Weights of a small mixture-of-experts language model, trained from scratch on English Wikipedia.
Size: 10 layers, vocabulary 8192, 135M parameters.
Experts: 16 experts in each of 10 layers, 288 squared ReGLU neurons an expert, 4 picks a token, a softmax router.
Training: a variant of Muon for the experts, 1402M tokens, 10436 steps.
Below are experts of layer 7 (counted from 0) of a mixture-of-experts language model. Rows are named router (the router's row for the expert), gate (a neuron's input weights, with its number), up (a neuron's input weights, with its number), down (a neuron's output weights, with its number) and show model dimensions 512-639. Each number is 128 + 32 x the weight over its row's rms, rounded and kept within 0 to 255. Numbers have three digits each.
Before each expert's rows: a language model's description of what the expert responds to. This comes from a sample of Wikipedia text that the model never trained on.

# expert 8
What it handles: Fragments and numbers in prose. Mid-word pieces of rarer words (aficionados, acrylic, salacious), small numbers in scores or road names, and pronouns he, she.
router:101102152136161177082126145214131085099184100117145150122116103153158127149056161173069104134128145121120137119184158105117127121120142074084115152192133122155108124115124143101121076142122089129106145123149132067119123125148124124108123131077149147166151070121104160102106146164126078078105132202075142098088130078164139140095128091184118151137155096104097191172133080116162104071151
gate0:136110162149175099100190160127087092135161115164106181139081157129127058118088149149137162150097159074151135145131083075123154208096108134099103176141116063132143126140119087118102155154132085091130140120116106179138090116138133126119149129107125166168127149107142130131133145107186132114116078102127102130117083138071138157139128125154106167180044067157110077098133124106101136092136
up0:089086104161111120110103111139124128087186158148086151065121182144119113082114101148096116096092079137080117150114123071131138155091138116092111095151092171127113062171119106083110151105157103059130071119138111117160133133140193098121135144121130122124138157171075051086167138122080132135122125105171156137098116088121116187115109074092156084125129154081138139082134130126118175131194
down0:128118103093196176100107070157071152179070140144152129097078148134067111152178144076112183129154156120141120161126133186149104156113118127114118119113088149093081095135174095219172109119138133116120118130097127071081131073217139157063112125148153171107100107137102104143105189062114108070130147125137128138149206180092161046169101162135126107111086136124171131112158147168145198098117
gate1:165152169081118161155218132088107108161146130164133162180119088191110097134093184097145100077111157083151082117100133146163171106073093110194115150115130114119125130140137113130126179096132168132098191149092145133110212106104138095087132160175187172143150081124104134089088148142079087184126151101154165119120132136184103210138114126152112169150147149153147118168070181149122133079098
up1:166126100126138163160106124101137108192100061130108180076173174100130106065133142159156131166138121106065120125113160126089141121094102148093123133108076121174141118084185123132099128095146116133116074095061093102140175135142181147164126101150180121136079175152188130089129200153081148157095089183134074121124084150107077156070138119155135157133132126097105108151064102115065158144118
down1:097078181113126157089149097093123117112150089130073080108159189120137123143144116136016155122100091074124095104091156105167133152157114142132145144115086071119106145143136182108055096142105112109125126183138155145169097104080142098138117114148131112173076170175158145131089122149214153125127181182153197184142028089080101173112113167144149115134117063100165141156168169137157084107140
gate2:130129090090142115075115136093109101157127134128143104127102124140115130106194211141145189135140099126125134183165110151133095150062070132102079067130098142093102110122164084091118095234112085115140160082134097097114099129123122095164098146122185164149106151138132128100192102113099107131077161122190132123117103045111119147052159200115078175188155099189158125126083114117151121122159
up2:144109073128121136129199096155107188026130083103104145133071081104170150163104171185136095176090163130156129087166101056095079157093140130114173129109094145126142115138145163162121125088134106095133107113132151210120138148162134111130183137171117139153135065163120127144133110095125121129095196123064129166089109097110130129126107211136202115132096130125147139163108155084111108125112
down2:148155126114128114111179109108166154163162130163117104153098147136117138094157112122151085121134160116108157093171137097061155142106101141182148090154106104151099093123085092153111118143139159088119166075155173118131142113089151125133135153182150090118142124179160139146102166045146168207114205095123144119104093187180128076078135116086170057136135131108138114140097135129140105114141
gate3:164109107122130078083126142071130129146106133110174070138147134190126108038174145099105106108180146152144114122133131105123163141138088114089104097160138179117190174129084137164126150085152135179131119102111081079145173141152121154106134184125168104135127180119136146130156120131157168192083120080152104104144165129145133092080084153136110184106166154066112091126127102133184145171114
up3:146099079125112173128119150096152061151139134097129072194107105094099098151073047166134166148117151144115133155134184100118124085142133128156155173079126151103174097119113090195175094112180116140075157100085128066101156089165131117177087134205109159128110124125110141114154069156158166123090073125152113157169173105164095080185137135067187148093100213078082145142134153113104129132142
down3:088080161123164167112111215104149126197105136108125165131188059093164104146181095155126085123135140108160143117083110061134115151077144107108108215195153093078128176154130130130174210108091097084101135051183134118144126089130128175167101070108080111145163167121132050195138104152173113115089152126099091151099144084135084160175132113074114078141116168129150122071133163103159147150156
gate4:119140133184103116082090135103180106146099125203136164202095130110112124110187159116085097163197126136176139099099102086167169239116099112123089078111086076081102095114113101084093103102104153159136139137161044186081142141039104102117110122115146134144111140065114189154117146115167119113132154161173157104096192112094125100124073176096113139179091161155086130091126112077139100153161
up4:100121111089132071116142087131167118190131131156137110171079097079137114114187030145136101110101133147125159174124091170184127074155144141083141129139079107132116121108096115107119121105081106134162135129241157149143118173116115112150112115139154104135109151071104174120086074161126097156115139085162079153117128161145056119135169139104194069154178139161122070113153131135129105127093
down4:115162181117195125133145091163107146084118156162127096105134129114114122065114160139154133087145114209143115111125154100135111141067116124134144110059108166106178128199142108128196101154061126081113138173155122130135137131111144130103133121141196110166168117088086119097151135124095171130097108170146102184133146153136135129109105155168171166166127054156129141130194114182118033096116

# expert 0
What it handles: Mid-word fragments. Mid-word subword pieces inside names and uncommon words, such as les in Schleswig, umn in alumni, ust in adjustments, plus a, to.
router:121136180174142089090055086115131187125140145062071111096087091119129123124098134178130132108091139121082164131189128125117078139126129172161091140125131107159134100200134104101132121144128094124104151073145122112105152059126100106080132084116121146147111131127123103113072094180136101100102152158113152081096128126164160164148165047140076098078131109116091161161149098061089085143098
gate0:167118108152103234125110161108137122147141158204140050164141142148137165066161077142118135114142236093140153155102091070073151163100151121102115123122080117123103112104114110175135179109125111121094155112156121124125127205163173164071148190115176127187132130227130163129136106152101136147107087139132168148144133088110122129112143085096123176204103118162134142149126118107077135141104
up0:149151079135123110126089131109175115077143118138128168100122161168212151090128081095182108114119137155083147163091117157154175153058109182130136198149077169100102112095125086074136163130155065079156178128080122096141134152117150162050156128106128103116079086141172137167107135060100105096150143113166164161096117154140127140157130132100101173152221104168100119110156137181092099154174
down0:123143148118131120110101087175132127129123152202098088124141106102109113116090110098166105123147114136139131135121115143106136138152106200161179137145116134167089110126149148106125130127097139122143123107131175080172161215126116121092147110086084050156152147114124108152149143152137178131133136115096110093082172163145122143110116125126100126108143113151150076100094157141196100112103
gate1:123109154131109185097133114190120148140102090121169106115172189071136086088124143163120123153174147121117145167147128077164152158131127145162167149148117158137118119125113145110116164119123117106129181078106139136114143126140099118130172113112123126102208166173154141116132208145135116104123082099160134134138168144093128103130121134210161121174193130097111137092141126112130151155105
up1:124093126122092097131123080070153171153088115140097160121126140101131145096105130139172120154156169134124100169117159131103180136098114149157183123108107060178142069133132073098154170176106092186130152195077144104093173092083139170107156117157138146127128126169096138106121127159151086122088146145121196107105055106109090127105110097052118116188156122154102142104097108142156113105107
down1:145159123113150183143110118083135136143126151122155128065153139141058115139142132182138081068164111092122101147086122117117034138185107118134165113128121123105128113054077067117189157154142108187122174146104137111115083151135092143110139134148134090188065072140112175135152114139106107147147115162146172119138109101123122167098148082078114178103167116154104154141168196131170134167072
gate2:119105131138146129128087175073110097138185116108174169151089129076090099056159139127156213190063154171134096063137149104144124147122104193095074104126129156142147089133132162057084121088147106083118124099091127094196111141089106138187167167152158175130120098070152170186120145050113148147133110147106141173173148172172101160145194105079154150094199133119127122158127174179142083130123
up2:062177085141193109075095117176142138133150200154138179136088125125097102116148058157130052113151109130141128130141089130130135189030135116139152128069095108136168097129089089152116086130161157166182129108132115141181197120153148180080149090079160117099139103076129107090131118123085149118075125102116121076151133118130100165137137143097153161133170147118189134085093124117137106130140
down2:186127072110127121108172129149120132133083148115132095141150187149173141149163124140115102132124126098151127093151130063164059109168129153132141176138101085130129149137098101149112152132183111116184184182078138175167040129155150138084129194132107152079138128115164171117130116147096162153107115075144146177134030141137052145080159131121174163048137129176095188143177106126113088089138
gate3:138108125061135152139152177112134157111110129128171148126190115143154076123157136183113169159174112148139094126121102120126137144083159137096149122148118106101104091164124172090121142117101131135131120150145171195069182145180116134144082181143146142147144096120157145106143128171148102127095100041118158113166092171168100098110160097087108143103166150103095111167081202170128057124079
up3:147179153114093116119150149117142118118133103160132133124104156151094138115198146099103132083110078125086113128180141093190170167100108131177098119126125192072146158091126114125094084107113141128154064171154128114147147103183100128147177148140157140127139121096185115191101039083130144133127126065057110086081097149188130148148094126141105134111053103178179159172193106089118185099174
down3:147146148149117091126135085114200149154133021118158115126166151071147128187147161182086144133119144129107135116096146120205110096100109144124058089143133124159133106133126182114166125116117131137155072136172128149162149126188155129084156120085170063190139108127107143140098112108075152105143114130153100123136108130135091184114129148120111143115069147128138107195145173136159169210155
gate4:149162089130167123118115134111086166127151067152091091136060153163138117068111110154188123123107130214156084163115145108168105131169187151053078120101180134075091128118118133139159155098116139080174190179116137079100130139176136131123123137064116138158179187160160079131169208097139098157111068150174120231090130145141116114048120157192088157112107155061139083201189200101148118140133
up4:085058131066154073147057151146124118111137186107141119093169131164128120147104186087180130173065116095109088150103177145149164152102099090142167131153185144159120084149163152145166164144137108134127140147105137123133106115135111161114169173098173131047151142134077146093110137084203106150154153043088129124068147134110177084121180133089129128115140055155135150179088180117070102106167
down4:131119080150101118102068148105178091107135129101111151155150135155126149211110117140153103119159148132171205132234077104137146108151149117148179102146145115133116147096102119125086177151168102124174152138089152081089119137130177126129077143181142144146067112130109088139144118096174173142140076122126117103145132136135135063177106094144117100146114146102108077146135177099105100138129

# expert 7
What it handles: Decimal coordinate digits. Digits just after the decimal point in decimal latitude and longitude coordinates, plus scattered words after quotes or "and", like York, River.
router:091121153125123170103077172220125152106129085089118122122125085111127150112109131122135183118097115146097200155143113132080138096073071151181149125105106098153085055192090131159133126056143123141158116148198111076097084189135095081116156104104094110084149111133138155140123104083152088119149098129033112111147133154088145110156119169091116087124153112084139178137123121170109085097143
gate0:165203148114132142132093200164128145125128186143196194111112117106036115167163089133113120144124118103148163173104091138087163146125114172109148112123057132137154169123150126145108137087130144142153131116118112166133202082143100108085136110114111091169161176170063108086156142180123138182136118166135140112151181092166154111136172089129132128121125191184097123205127134117118154143140
up0:141153125163161118100183122114082141095138163143158125128152103162136101106115078207061137149135126094084131157138120022134132098179146160122128152143087084094151110087145134184140125171064097190123172163097116077170102085151165152129159105069128162120148144140121157142119099156141105171125155193159131103143125146165145159111115178111112114116089077134164140146076132184146113152101
down0:115174181120113141085126123132139147134084150114093154138130142140086186107175133145126072120137116109121067164153132109151168021203104131083153079175137134115121073185124073147105190164122119134093134149139126059053105116190187126135151120181080092168153086135089142108113134113097133102104121104140125034135069216109126172087191140110126088109178124123135177085128122092107133155143
gate1:145116111127077102084119160125133136145102150081188112094110162156149145117125109088107118063102102138120179197095084077126135153051094152110148080114107071120113115092159094163079148110219144097152118145207134122183097060137128131158195148117088042131096168134067127143119136196156097118097115107087114065146144141126130113125114111125166126114102128091138132102187150131122094146116
up1:104091119143114091148126140077095143147108141152111118083142114076108072174120140112153114047160164149077159183154107127084090101074100117077137121115199146197118137038095098155112177137136143110154165129101136134114113109129145184089125141093129130069131136089108144126087124196164076230159158146074165123204136109107148112102072088119173156136219128178134100105158185143094143130109
down1:132101127182144107098106064082166105162122081139140102093125126096096184132133152093098122104153134098096138137169112160132081104126141109131072169068152129110158083104097167125169104146062116139143110152091106183094101051144087160122140089139080166174141105106167140103131132177144164138147166136113092137113143137180104096149196132151180057153207127117090102093092119100111159140138
gate2:163099127100124132092088093122162119102100132123164125134121140140126091129135143090139134132151149100139159121091113142139094133071102147186089155121138071104135171049148113123105182061155115195132160149168146188138127105190125113171114145101152108164093139174086117115133137157111040160117174169130115131138158079134107164082097159131163136072121113131104085150145124125146138134111
up2:210164114093096110169086096173068128139122163132111084095139135145112091099134148131098127152152154057125154175043149113049144141141154169133144145127133138097157144149148138184094101107081124155132077120146179181083110117168135162104128140153120164145160118179146172129147141092171152133123208141147090048104173093187132134175142105186147193085122153132120154052169078110130133101106
down2:157119214127128147135096156127166156065162112109127068166117138131134124176082184144142090106088098146179072131129111176110123155127146150129105135170137116097079166151130117114141118113096122131174166113129140100126125191107116130166159144118120165171189138089122148058184096155140152078152152102136104097126106173120144093092152114138125129139112165104133165121104123113130108220096
gate3:095129144120117184110143158160162090191149100116164080098149046181152127100166092137140120173144098166119164147137170130057164141152139090110128121079066116084134077146174093132103060082086147146155107137224115125140187134120117163164132108137119137090140130096082118131180183135128134139113134174142136137150120079077162129115144129095204143157185107129147139163180107168134202136116
up3:185095104118138147091101147132122150140119185145093118141174124140077115154103131130139049079132126121137124130145109165110127099147167140110123172167134169083114184128167156155212129126120198105148132121156065135120183091159157061124097214121058142142134147153148220145146092130127093085093164128147142137085099120170118108139105115114119146152098113147113125048132112151108134097160
down3:088136099124126151160099154052132132144110179134110111109062105147059050085126158147150127179147128136086152090092141130120136127131032098191123112147202149145118111145199149089164104088083146106090135109150118112160098129072134164153090123121107108181152091188099134133070168124147153138192126134179108093174081156110156161144139160105151108074091119162213145058099103136077165128146
gate4:134146105165079124118127135190130073053030115091195128137052151142104085085121041139104168142183135187076109186150171098156179054156137165079176121118128131124144120140104118171130125125160127131137129133154125109139142132171173118207110124090139191104175153141066145090136171114159115119152142116144161144126131123151097119081087119114113098182085140136106099172148116095162099141126
up4:149145185067149077143135084142154151039153126071157115122138178140117120138189091106082126129125065177131129128133141120120193182124150144171154131162169148070156083131141091125129121093128107125122138120142138091125158135109152106140182129070162059162120093073116120121101085103200133155127184168146139171147138128113152168089161135153131164118173115084179149097159168169153107121106
down4:142121146071165161152119089110178088179157151127109130145129161129135093136091128141121098151107089108086184150138187152158141115089132191111105130117148172117180141082146074094086186142181109140088148065113172123157113086194147096072160129160087141174166153096179139156110128158121089152125173102067192130055151122113091136147071116148142106094095195111130121150159053140139142163141